From a checkpoint of a small mixture-of-experts model trained on Wikipedia: a softmax router.
Below are experts of layer 3 (counted from 0) of a mixture-of-experts language model. Rows are named router (the router's row for the expert), gate (a neuron's input weights, with its number), up (a neuron's input weights, with its number) and show model dimensions 0-223. Each number is 128 + 24 x the weight over its row's rms, rounded and kept within 0 to 255. Numbers have three digits each.
After each expert's rows: "comes after" lists some tokens at least twice as common just before its tokens as in all text. This comes from a sample of Wikipedia text that the model never trained on. Tokens count by the router's weight.

# expert 0
router:137180150106122173165134136169129129162136135095133147105137141153124138134116112135104092090110111097113115103145138145126124167103129125116112120114140149156173129112137118121092106135101138112113113182134146113129108144108121159141124142095127118143192126061156159115100082149102192145168134152174111154081148119070162129126127101073134139155105159155154189123130079120120143137136124091129110161075156084132123075092162102120116134153128128098144128151120110171111094142112142129183111134097112142162140127113145131142134146142135134133165135096122129128131121122134081132115129138101105155129117094112159123131107102166167113111157139117103138136132128112136116141121
gate6:125146097084127145128097157150112103104112106169118141134135163130162178116163143086156146123115114093118178132089118141112148083109148117137121081122127126138114098153125134133123151101144076079115116148148094141169089117133128094143168129169098101130131133135157147175124105125172132139112133110167170153126132160099131099144118125121127148148150193144130123156131151129150127133105092153106156116120104111124188141160150097165143168134120083152101144144152124109113077120148087096142118135121112127153125110143132101136137118164136102128108166117158117124160113107091122116123148099146115126134126156102178142108162149105107099147171087166148145093105151120131117123159
up6:113124102110129134112138112121113136122131150182140132114147152114097081096102124118156151113141121125081103168155169112155161128147147105123160144120155129110129136117120128108173131109125123135088092104073143131138164110122141142095115179197121130112113142061090087116121135158109095102148175152123134099162106134117156109154131138114171119153132157113095109139105145152138160123136141190152146119067137134151121112128149131119123125109133131101154127148136124112121110113093134168116135166105147111122109103131068106108154131200126109091116129122121123099114080164102108162141112116152152114141117111118089104110095139150103105148138117104120150117114182146117140102100
gate7:111107141102143164080151105152084128157121097116109137141130117131168159108163130176154129092151099117128119149119083127108151139157133144151118130104119136138097135098123116130175128081141140125080165080130147105178104123129129140123081175111129118120148129117122134134173103137136117146159149117139150096114101083147095117137133144103124148111115111168137120187124136115144133115101121137101111149107089130147112135166150143135128132170146061146155093136102098120156152145129143098137131140090164123136151119120167123155141149148156136105140118101155119165161120160136087139149091117109096138121122094107098087155123090125138122088167127097141165071177088134123123113144
up7:168108124159135126118183145126129138148118128121109144133081074154145140107118143123138108127131137132124080088110110111115077136105127119117143078087101154157153148112138108187090124126107181114120156120161168094128136126154097190144129119101105095100178151060158148107137110148160132125104144123098147118135134126116119100110140123089139139116154133137089131095157130130086124131095093105110089121121099109130119118145110154154124178167106112107134122119116106102126139122133147104161131113081095158099122145169114130125168141146165135109147133121131113128129125126136068144127075125132167163095129129124127102123126126159154149117126167151149164110172121114093094136143
gate8:123136155129139122136118133139148123132137105094168092155119134125119100160134104109128151064113108152128145117150132152169112102139136137121088111118108153091092122145148110134134172114118135106068126153115132102115091157189150151128140176135083089123133130082124063098141095151146119156121119139157180164123134115115136122127116130129152162161120134090096106120140126131076096118153085097139111143147084103116114167160132134154167182122133137179124161142154135162140109115194116123133119157106147124150138132110150135143119099144142120097142165143121129139087135081140126130140143155139167126154109117125159136124155126106142130092135087117101113138152164174094139153150
up8:141161144138155099174157132151152158159119121162145103145101161164142109158132119148144145119155104115108117124127117114125119081104100143113095108104122126120136139161110066130128100129205119071114133126149086140159138179144081150125158160086134086102132109115157109152089128091173127112081138165115122142145116156150106126079137147131141125127105153110105138103163139130145127145124127121122132126154114106153116100120161079125150139150110092181108107109137121113139083115157155128171132135132152085138087141121068153105134138124122130154161130085132135099151083142113132113123113136155128105120142123129135111108137159117136098131126156165134107087109154076118132091136
gate9:157078123141135130152124144142112193157110137096121133082096081127135119154165124171103098148133139085109151108156107155133101110099128112131077108128124148157114119159111143128149144106105099134157130125179085085156139121092111132106144114095120130161125119145088153113092107148152138071132135102118166150131154147154121141118124129141145131050145096136146127097124172116079091146129091127139132154167097144147133120104158140129093094187129132127107107117114141072132121154095124096156130118149130167105135114107117150154133138112154101146120139115151106144150134096104075133113105117137122101132104138160088130150134115135118071124121168143146140114138117132103122143157
up9:109111155128136111154140086158130086171131145137063156153111135131157156112128103115142142147153073106129132145133178132143150191144149144170170139160118188103149157120157139144128112120116188117082100100103150161118107183135101132149108097162085113131118168146113151094109141124105130145138120105156088139132128148084136079123137124128139128138157152155141163121109160131139130134140103133135133096084117076090136131160140118089137156096133107110126130117122076135177127111150156135095187130116132141114121138096108115155107147124094161127146142124162140112121134115121156112126104097154095100144111145129143121140155118087117141108152107167125127143134160123143120151137
comes after: " (", "==", " \"", "S", " s", " un"

# expert 1
router:116132156130148079092101163122127098126120139131126129103154130150124133081139127107160126133097119124143060119105109149100115124169116140145112132138130127132123106165149141171128161125128105147112157117192131097093114122113173122128167176143135086151107176119184150128108110156095163101165113141062082122151134198116109127100127144172102159167120113127104107125110129129142164114120122120165143111151103122130157157137144118164098166117132129108104152140102126064153131102118121117115165098107145156138154122107157105109092147131143144159131148125117128115113141147101138080130120125102160120115121129071137112124151124121130151102137169164132120153088111101122155120133
gate9:139144151126127092147123122156150133126144114101143103080111102137116142088118154158123107094129095198105088168159091140146117173145134152110111188152147175132103091116142127123093121133127090136098147134111150102120134140142079108120173128139143159086190141146138100154109118110124129144092127132146108111143137129131115102150133126141145159167144144150114117109064149084118149117108141112131106119087097109133087140144127126119101144164128107137109160112136170135137127102127104118087112077099145097104132108167151175122133170118150165150147081115097127165104117111129151086124128150090110112152150124127105124128093148169158132149092132117171113111130151151127124113138
up9:149130084143114107157186108067136149154133096144143116132131172094135093145125111089128129121204145096087132174137113146103147137132133129140146144120110154127109121124109114165111147131100158116157136104134106076100153156152148114126117181188146129113160099105109145145142149126118122110119129155144111125086130148144121120121139144103117135088140089175121118135126174127167128145131126116114104104143094074157141149172117138134177150105141149122144109090130097134139159170119195130103159128102135150096127149099099122149132133103158104109143191118155121126143116153103116159122121121161112141086127141153126125119099074135111114131155150134131104111105115088111135115126
gate10:154139141127135105123103173129118166108132167152130139115162124125149167164124113135095101149174105162101148172103174136090152100124146130114121128137162179184134101171135164103153167124154075128159129111080099105145121119174085109137135138105120115130175084137160089131084135099123100121095142133131110128142131102154159140129142105146134169119154146167127146137138141123100119133131116122109132126116148118113150159118147140129130154119111121138121167151109121157125147110137140123104133119109161144125094132099141130123086121113129120089134116196145115151180106095135185103172134140098134127130116111112117040147141149120145138119101125117131101146184139150130158136118
up10:087118111133136156143161104190108205118158109135140134149137151136109157150118096133145124155155108092119130085104132164136110168113149163118112118143140131190129131088149094124138160147151130166142129120128127110171140119082130133123110181165103132167120137179157120109127116137126112103089111174081061136106125124122116176166138150119154133126133121126101141071144114151122085119098130092148146095135144105108110116154116140130108121172080126132148155126128120140134107129106170125149083140097109135114096123104105103113148104123143154113145086120123145158127160130123135142124129121127083114126113123147102133119151097155138170158135164148164096086144101104125140115114
gate11:102084103141163144115103140168117130111153129156114147150163105113184101123104119107116118118141082121123134131113129093077116151128120123122102104109129113137149105148129126106119124123096095136164151102121088134161159131166132164086170129107151143108094179119092084132130132107115170173154129119122079132102129113124163159165150133135115140100142141137140095143109166135121150135146141104172131123133131124134103119171142128091101136089148133095053123137132106109116166092142119086152111132148175099103122154137125104115115189111112175139129131083123138092158143143155142134113140081074123137115130142155169127118115135150124135119093189151113125133113129151132142137161
up11:094146111127138164135072134131142102150091105086081094107085159125099110156132095145130100084138132122124126153102137112147151107162105131134182128100127155130119131136099139155148156142106114120137105144109135119130143107111164065116125143135126139107125118121159140133178150142119108177133126124119152089118141156154129143125129115149160131134146159099130114122138109090123083060128098111121113093116151127125094143114138084114159136116116155121134134187133144113157147157155139100146118130126099135104190110158135091160127105122153111163170140167120120119140092137118157099135116167146147116141112151100097116126117148177150147109129156091103164180132087073095124152116
gate12:104137112145117151119112120134105121040121103121119123134119125122098165113160119136164105125161132085137109124173135123158077111106147105098166188104122160121118127120124135132123145151109139104111121095157125150108155180071131178129121104090116150147090105069105145112158092166159121117194129088143129102123136104165149088121134129142136104119118154124137155148141101107106152136114102121153134105120117108122133118073117149141115112140152138159124135102126114174133139150170100108133176140143137131115113094142089166133112078112130091092130115114164102115110148127122141106091113136106132100137146140100109136115141114118139125124122108129179170127118075096147122111090
up12:132096138136168095134102118061111123081128120110105095127103108127082130087142144094142138104115116121143118127132161155160082119117134141124103128152146079149131098136123087148112115133143121153081185125127107124112172131125130149087134083149097131165113138128162148107142126149179125117125103131118182121087152122111153146169160145139082114114131142165116174160098137140167128152135113092122133146126140141157123093124113130141151127117097145124121149151128117127158100125157071151133138118151109137112149132131113139146141114147171096118117164152150131128087129162102101103097094135123169114134151119124112152120141054111127104133152096084180145119125120114124110162071
comes after: ")", "1", "2", "3", "4", "0"

# expert 11
router:116148127143185120125122108140125177123100126149147088090142074106125138134089144137104123133159138133139152080065109139155070107123125106073141126128128128119122135157109117111157139144137101133121101176131142103133102110112122084058149137101128153116104114163193116141154104137123132124143134156123146121175125114131157130158126121116109145144121126112102151134099177148123136108141110154205139135136112112123096142121121123126152130119094165140116082147149143148127142117110124081111133082143136121080164097147113123124111103112149110119140167171120134111157136098086135087137103140154146127116120135142161180152107105150139103144146124151077148142126074148125145120157
gate8:182102151127148127119124121132148148126125127145069057127158151132113100120161159111126074137148112088115116145097144130113086163179110150132162150130114084126088133119119116117105126148053131121109114097113121129113146120136139156114132117117145118139121127093117109130123143158133106115132137131152161138132169135087160144127110129114146108086084155157131117150144110101138147157098158110100145146125138122111174121143123156080117137119154144128124133154130060112124148123144153107124118094117163166190129097151121112100073078122112193142150103149088131138138132129106152118121081148138123099139121123150153132147123137090116104134108148132132166169143186114137130105137
up8:118170133114139069151155120164101125076129109107100141112110133124105114103175132131166130098154135124098128111164152157107126126146129173140123111125126117159150127134137150174118147106132173153129136157144128144132114186133130180132145113081135135146111122112150157104128106153145083119144114102102093148137116106142104169114138118154126130104138160091092114142125116124140156105127110101163158134150130130141116090188106133107156167128112135110081122077139110082109151131110118132126095154155113124107148137105123131099129121104123118127137122142083092098118120172146133164205120138166080091129088115156131126119078145126085131155176144122125117164124109113102160145103
gate9:139125120146126158172158151094108155109161137104138082144099122152109126102104142148155135154126147087127116125130153140092127117129119115114077122114157174128123154174165168123155142123088164119161112118157118143121081124148117129152115104132131115147108090153184150132159120077121103106111139129145112118116107123129168128163169121113119150133141120170194185133155125083141142130134102131103146135126138135148134159171149192099115095143079152115146122093149162147095139106139110168123118113097064182111116124112125143141129143098160121137159137141139131107138135104133118138149142128101135122112151124151097122123081164132118148116066118135146134107135129160101158170118
up9:129098139122139121094087072136113111104127115071127121104106157085092123129108097130115146146134111118140129131132093140144134169114124078123172124125128165122172110111113159087130089125090139117155168127126121103139145153131145095124109125103129145127138137119151120094173147166114144115133111113144115135110086144104148126104120109178152145139105118152128138134135126101154146130070136110163164125124100122135100118116145169153147123108156099093113088136142148110115082176106130112146175133140114139138097164132136085176161153118112125132113138170138124105161120158170182131126135117155127094153131143110144099143111107100166157144156154095123128132112167059123173123076
gate10:161125153092098119119111165139162146090124137151161131122126145143130118111117116127165084141105106107149122135129120189131128149124119140138186121184114131157153157135137135108131118150136131113156154141173136139104168161114120107182163165165132116075135131133126114106172092164114168119117138140134137131148138121138132062081096120147157131137122088117149131086123141075048106152136149148109109119082143079121132103103104155144105117140125156130128136107124143120133192142142110109102137145119134112135152106153107143090119144139156134161104131109134143129142126084127140166146091151119091101129136126132122161136124131094107098099132192127121116086125135113122106151165
up10:119117121112133134114120173155191112145121102124144091102163088174121130127158124138085128168133143090114174128139101201124092132085120117174076137176131105114174129100168097090119135140095091101183106115143126145109122132141144119134131110144119158146099167132166134149111136105106125113163167118134138152144147081130152136116150164123128179144113123117137149092123132153175144149109151125097130148147115111135098108175140128122119127125126098135152122155116093078130139089122145079177140134127119128128167122136120155113150122092095107159130170123100118155144132127115140109140139088114142109098122118135129121131116152141128152155133181161167143166101137140133111114114
gate11:155130113158128185104124142117129107152139191107091153080119165110155118107130118163120102137126100125073206167101157153135161104129131140102123136141121154107117112145107153113147093112143125123140120117146117132092107157125137153113101085107136157121124105129166135110106133103119071094144120150135112094118117139133151163115110154120194146153131131088157107108082147142139116116103163152151147131180121129094161133134135118156108114144093136119157118089141151141122132137100146137169123128109072142106140125155115134126115148110138145134150115180181117117118152096141118129126120145128116093138141166152107054127111132106073104118136161166157147134136121135092113126122
up11:155136139118111162148181124152139158161131118129118141110115103111119124133184115166136162108180168129068116100114100159086164096112101109121102131121135096113125125119115120115131159124126169157115133149156125158171169123138135143134115128119131088201061105137119137074133137138115145107100123149126126128171138117110137087117095104122095143129128167172103140145099164140138112082123150171115145171129123180154156129140144150132114089124083143109146106127160130103118094155120115126159138123075120163127099146085157157099083131126129140104130100127132098139120139092152162132116119133122128107133114111081142131139157103155149114109130144130155117130146104175149147117126
comes after: "201", "200", "202", "199", "-", "198"

# expert 8
router:095138121160153136133072103096132113136135124101169129185094182158127140120136150150156112141083114131155136173198082110159113111135132120122094114120135140126166088079088153128141150128139152108143147107100133148155138150085107177118117126125131151105169082131124115160145159117110078142090126131151118116164109085123116113130130121185153087094122136136092122111150109151128105106126120161116116115113150147151114123124123095141136137150172117163113100109174122146123103162104125108119108132112082129092132127139122104155144141099157119129093128121134125142099116125128127155137098133172128154119126089163133100138141101135162166093070093097147151110127137118132120151097
gate8:119127122148145106093110161106128120107103101106126086124094141133090140093145138098175102134139143103114133116198114159138124149099108150146164120158161170147138084146131113182155132165122069093148090140125143058166143133131133161149122140118127159163084093143093095116109137105148130141138147157150142166108108125106150145095128129129101113149113126123155136124129149134152112130161105132114114114148080156125154112095149122122159122146137125132125166146107174123106123123070145105109152138164143135054085133122135118150113162101096137131121140144161133127146156108158094141149096153124106114164104083124158147126140119131156109121100092138162125107116138133146102151098
up8:130119151126098109129107144130118122098123088104109128108120153179128138110120168103132137110082146137089134161090108165133136127126108156142112116088113148143158091143118139168158115145109086114134124135126125110184113142134124137137135150110133151105150112154062150089124144101128149125177123111108102164107107115136148103126150177135135132167109174103132148162175146110157152075102134151125134102122133133125136152125134130138123134110160086109121146153126178143125091081145086137105146111145141122111141128140100112152134135140122123069115140156121124108153114167122142113136145083131093106125138162118085088139152197153120163143155148110171090121092183171160119123122
gate9:113153139140130156104119116137134111140121132109128100145150162117156133106130130158152086144081142124115140106114094090148133107116157131094152131136186148128119151137106124144131121142135123110117134140153136155085151162159142113100092081145122124121076122139166113145130156144118115132167136094082168100164171114144121138116140166112150185179133142121075163144127124151125163057098120099155186140096101123147092166109133140112135135101128076137123089113143121137109106113086114087131106103148108123172150161106140140129154128148112093105101068131111122098086130095146115156106115148095122119120127147119141141136122090106136129110112111097104125118151075105123139149155
up9:176056137130107139202124122163150160096125200128150137064099118118163123086161154094169139121128109110107133142115153146133161134182104112153110137137116121093151113123128153149079147131091126104142178150112117143139110079115176136130080124131134108133130135138142123115130155125124114130136129124136118111096095147106136100115144068148149111138123139125161168101149139121135119127098144104100107114129138151103109098132130159132111136157156123141104159089158154124115104157128136149130096111145154106120104136115170140167112111119104130112139129129157117168161112188118099131128138126151122095139121122113076094120156172153141091142098119136140145138100149155146116101135
gate10:146077120137145130145097115092115086120109146136098151101141129098125127155118162160137108122101123121121135149145182106119121087142109115097106117105145100125131130182166106187092135107110061158154111133070112090089122124131151097115101117130118131122066152131131113095155092140079141119142142124098138086126091122160157122118133133114132120143108101113138158101107130120112128101117152132121122113096136182158144133121143130123136154073155120077127136121117108116135140142162124127134157182125148125157129112145084129146129147071141137115162138143136108163146123150166153164168132123138116123180127077143115150147146121128089139164135123128178153130106124138141145172092
up10:131138096128074135119150098153106125126168149149116110147162135118154145113116123167111122087119091154154156152122108111110159144170110100181076139107092137137094154128114122154147127139123138116164126163107112179107110176107124144183128131088131137152104125118116111120102143126135143103115146105140140118132116137104120151126137131118140141120124175140130123056128116123110144113150113133074106116133121164132104141186126088108161125118123068122141111154131112149157143134115086153087187154135163098159078091135140166174133123142129141121110126086156143112146155103118129150168134135133080084162120147158118133128155174119172147095118137112156122128099131126124115131145
gate11:121115145143134161148139120155108126166106164114146122135128124172161126106172094160096159139095131145152116119122078095118127122170150105109137141128143159137159106109111131161097113079072119127096077124121100122071146155132151149102125111116128146162148099132137186112073135114149126122152108142127101136145123118112104130117141100126168175133126126157141132083115171149144161093148153113120120132143149141115099165105145125099122147111121145137125132121108126155129137101144107146130106066132158126134135197132189117126123118083119145118142112106130132153112121109124145086104122100113149153113102129120102063135173161091172112122168118139123140166117110089145144150108
up11:112155132151219130118118114121159106127118103182140132124121155139085127155158130107094109138095102137105070068167115092129128126128161115108113138099128126130158085135141092156168165104086133146139100145112168087079099146142147141166123094148109129158108120122176130090118149116118151132134124149114107138161150093129125158174127125129128086136100133101134116142124150121138142113130115092059140113128108116154136132130148135156124150136106149101133130087177126106125138130146141133121170075140104094186163130153132118103161159135147121133113155112131098155112122113128109153112120116123132160146145124116137123127151097176110117093160136108153115162114142079137125121146
comes after: " ", " (", " |", ".", "–", "|"

# expert 12
router:138086147092087148158168138115107142126155126122147138128131143089136087156115157115114126119125139168136103130113135101131180139103124144120108159096095100076110120143117098139128116106110109132154138114135091125107159137083130108187108102170141134138082137114072150160112142118175128106153113087134142151147150120156108132132132147115120122099126095144172098139158100150141141150121131153108138107182154147109138171088119124112119106094144103102146157103118124129134124123126107144109114185170141103176082141147103150108109129147099171092115117167145118094137106174138134116107176147138143148119151146163107142096138167142082140117137105125144090124092162149120148146155
gate36:135166187134109113130138150116158133138092088167175157131127136156118159136080161123095106126115135142140138151127133131072125133094079116121129111165116114121131171144121128080146145161112150090103144136105125118153094128177105136115116123144105141102099139135131123119100147109136172136136112150113134125124139142156147130115077120103084154126101156141115123143092163163161153120147130148109129147127120105083146078113141169151129133131166125159121125125153153131129111130086080153148126127129133129098125134113140110119112103108155109122139156177144140135158145098135119126064090147128105161075090148094134143147160108115211111177142131145122139105100097124170151125106
up36:111148115101147174139120134198120089145125083134164136105105111151105125156151145112132105117114162136125154117131142101114136159149089146072113079119134094099163085151119103168133135193108161131076152141135119122088127132111154130143116161143112155135147163136125104109112150113134086123125099092147102125129106144113178128161141110157176136130110104164130127144076106103121099116165105106138116118169135107129143153171097140114129131158174116166104153126156166118121150139175151118092119156137141127149149083151117120114134108097148083116127124088099142116115117127121106145157153138159111117137082123132115098100098136112140132097123126125098154114126147137147122107070
gate37:085123086129125134097135124094133146099097152144121128124122113164085103144137163105121128140114125142131139121134123138152146119156137156107104115114175115129107164175157099135149174136179120144130158106106131138175090128148132138095140092147231121117144109123136123105149143139120101160110155164131115139143099119123150115143106072148174110111122114135152107132094086116111103137122131099137099130095173089129146093112147108112102106141139153142113129126151162090141142108128116138080171106131154122126155134126155110185137166168143141143125147136172120115093162120135098136110092129133112126168124183136111133057142133117105112118105127102086139092115130118101120125118
up37:099147139143144118092133124108119099105135114130142142117093105139125108153127088109154102125105109129166119093127078140161115129118126160145127149110167095155124118138131163174159132173159104112120117161135128123173147106114083120145142157140081137114123132119112092134124120148100133132119096115135103128159121137162130144144070161141085135103126112154169184108135159096139174085116150135140127113111180102103090126102124172144097138134151117156128147100128139152141137132101107108139151168157125132158143136130143114118143078166134118131122116118103116132161203062153149131087099116103164107109141169178134100147120105117120154141127108163184128121126130113171114120137
gate38:143123146130142114099094107126123108105123129117096122096113097142118117116080101136096079131113143088117120154123191100092135155089146160116124154165124142164126112166163095156127126165112177136136122113151106111116093102172102163095088166094076142135109117167116129141132092108122120115163175150129158140098120159106139147137146123130096120116141115161105160128100150112122137089108083097093123118127125122087072136116097107127121149105137099116107151127108143136106172119142142120095148139113107161135164164138135133138163104116128108136124122122115091088123109127141092122129157138120144107153114070119117142142153096095148183135133097127090183109127109088120101135110
up38:134132128098103148136089134096139084139109122155107126116059124137106139152106158125121113117156120148122115137100127135159104092111152119107165194089077130087129130131123150139104106148081122086115137147088120097180166112133089149119123107142094127132148133131133122095120110129139142152104125165139108140177172123155142110119093093152142138113103113171145078145103139119121123122123138167143130143167123109134107130132108135151122142161162087127105095155137112110117124103138107167166148157134140091107146144152144159143110100111121140142077120064146107107093124134144109100143112122116127149115162107146106121187126162124165167106138109130112123137130163195139103101131
gate39:106135167147125130088130127135135130099105086119138161093154122121144087108115135119106151168122107133127159154107138129117158090187125140089088119118148100123079141142111135179155124115151156153117096146163123125130088158147076163138104137067131143099139140127110098109113108133066128121117107078137146089128131179103159145113139112129109088099081129111093155180096144120162139111133159107154115103121118164106144098141145124116130150137121125114121156139117150166167110163085123139151133096095083111118125124122081123136118097134135154086153108133099136135151078162139096130146103140113127135140132156100104114100111101111134134156129118117120083171142133109155099136128
up39:144138150121140149130134114138113107083128111110142082103133107092161135135147170170132115140136106114117168060114153133153116084129146123119129152144115128148150114147112135146137125089090136149166124117087136135116116125115130164118121152155134095143140139124126093127110123118116149134148095124156146128189145078149151148160108119166169156127118112118126101089157184157119173155144111144096138109103104155091138097125158105134098105120103162143145081137083130103113095124127147117171145134091147111131151087128127161155108159112151142168106086187072130106134111145117115074144122123128128116141128092049121100147146154137109116130110119120176124133136129139106125113109
comes after: " ", " and", " -", " as", " with", " –"

# expert 5
router:114121144140099093115106098157101064128141131131085161136162141141099136158142111116089129102116122109128197120147142114095144117116122093120154103124157141124110138094198145136131140138155138136139126139104144142105143135163128144117106129096126135110126136158127123107150119150124113126115132144115145083093140146104123126098128118107166100113147109113183125104072117087122080158150094125086137132068080153139130109121118137157141094125114134145112180078116129177158143087145103131095162119136149163102151130124127142129186134110141149179098134101162131155119128123175109178136101159132146109138120106145141094145089137088138110166116115108120146115165135123132099119118
gate6:126132102129149095112115124122083143092118093142122084109118131145091095173139085154135105118114128123125114107090113135165092124142108123109138123130128159119151106115131121184117121132119177089171155169100112137127117152161120145157130154138143124143140141141090139100093145105083135173146136117132166163121131164118159104138128143138157143086132096126113145143134142098110153115134114151176106144081120103086131115118078145108150100130130149109142164138102113157111127153123136080140117142146099089101177119188090123143141121152103113136132102132168117109109159155151124146113128144134111140119136163191123141149136131175099139195135124115060136116137122151113078126120
up6:108142155111134170136120113110144122148144165089129115149084122148170116171098097134148081140137113140165120161106129127161135105147128128120161096099134101131165120090122141074094144121086095147137129132105130115123153122139139133116121120125116121117099121114117107102139165191157124159175149171108147169145117081106136118113110157127146100141110145115158177133184132145151138135103126099143103131157119140164142143126100113091104113150089141132089088126109155133130131105141153115097139159087123175135121094086155150123135145086074092130182166115117144121148088101117107072133171127098111122169131100111138105134139164133143141107146138159134108105136116152150141124132
gate7:096131210095153120137148131152096155171164168134146136143162120112111101117112114129121153166159130142049148128135121119118135123067137161115096163132129142126097137096137141165128145134116114130175128116086145101123066118146113149089154145104133132102151157099148101145147120115117145099098132117136122152092130110122118119113126140076122110105152171120110114110163122096132131118137160096124178135130137069163174153155084093165132116112109157163106138105143126137134162165117124158134109129115134123109119114130134083136093125142123146096132131125131103133187114107088129110125091111139149151135154152137131115121105111073157109164111151141111166124094139117140122119119
up7:142126176140129113138100119116122120104123091144114163102137139195131131125163139144139144105109143150125147123137098148130155090123164124156091123132128098104136112139138116127137157116154087094135165155115133104131088153085102126064081151119142096115126084086173077157130102126107118139128167096124128158111142149126132118139089130123122122108119152155089124092116142082115110175097161137147141177171158108162117124139112138105142141147109149167126127101139135151085143135133141175136121118150132117093131133134144123090084117161135120145114118146097138146162102101115105108088149084119081091114138146117164165112109138122145106163129132103150171065148137132136097143108
gate8:147130113120074117157113155079111144171158142112153137144129079123079128148163131118155148131180076159092108138126078163107144160133162136100102123137136127140126118134172180105136176141134144171158118099124125143153138119122105099092122115137119164149126182122135100136092148131112114152137108122147112143144084122113109156120131130145093135122131130141113138101098130136125140094110140122121132124091105133128133081104158158153094152149123121085058166147123146114126098134120071142110129133075140130131139114084157134138156139132115090127138093100092112146072150134161094156108132149135159101165114120119122119137144156129162148166100130085161117118143140099114142128111
up8:141105125110138130125122149118131138122107117193138096142103135153152157092101148116130172089148098131129104135122146123078154089164155127156137131144129154125145167135163138081166122137147131144149114128136130166131153104086127112132088134118128131119135160119101118129153106118132147158136153112128151134109121192127099129138116113114095126143144100138143086062102173106151102132152120125119111125084136114136140124093120119135118147135111172091128166096128127131102138102095148159112118115123120095096100124061189109174109108090126170113115136104093121128140155095145101166175147127131152122102110099140115114153131122144226107150172128123159138128124154139123128110135
gate9:140098085156186160124143089105112153156100133097148097153125109133153126141120152138112142115127158155155128137127129156137161131135135130096172149088149174150143137122158158111089126131138137156095140167081092093148148152099121106123094142111132123181106096117146077137111116124139140171125112138144151127130127164086140127129115095100091145113138112088129060159135153138103107135104123150127098116108120132130132066106135143113133118170108131166121169146082088141159112108153122082132133155137120159076138116131141143122125153148144147156129064137121139123143155099148135084124115132083114143149127120150129131142119144167163128169123131174121166148125121151155107111157
up9:104136158161111193145107115121136106112133154157109105098114099161126176123152130177105101179167112114092126135074099130145103149158107131099108128100079122120091140131121145148171152137100108136108163120147094076111094139092102126156127150157091139121125078105153191097160139141143149129151146132106134151170147133147140090151123157094126113151117135144116108111122128160119116131163131103101120113114155149142114130138098117151118149186100141125087155109157106148115074155108132085144134124150118128107125133163100091117166136133149178132165124133137092122157153183135112118142131135125119117133136125178138112131130169134149123131102141141107095138117106119129096153111
comes after: "\n", " |\n", ")\n", " |", ".\n", " |\n\n"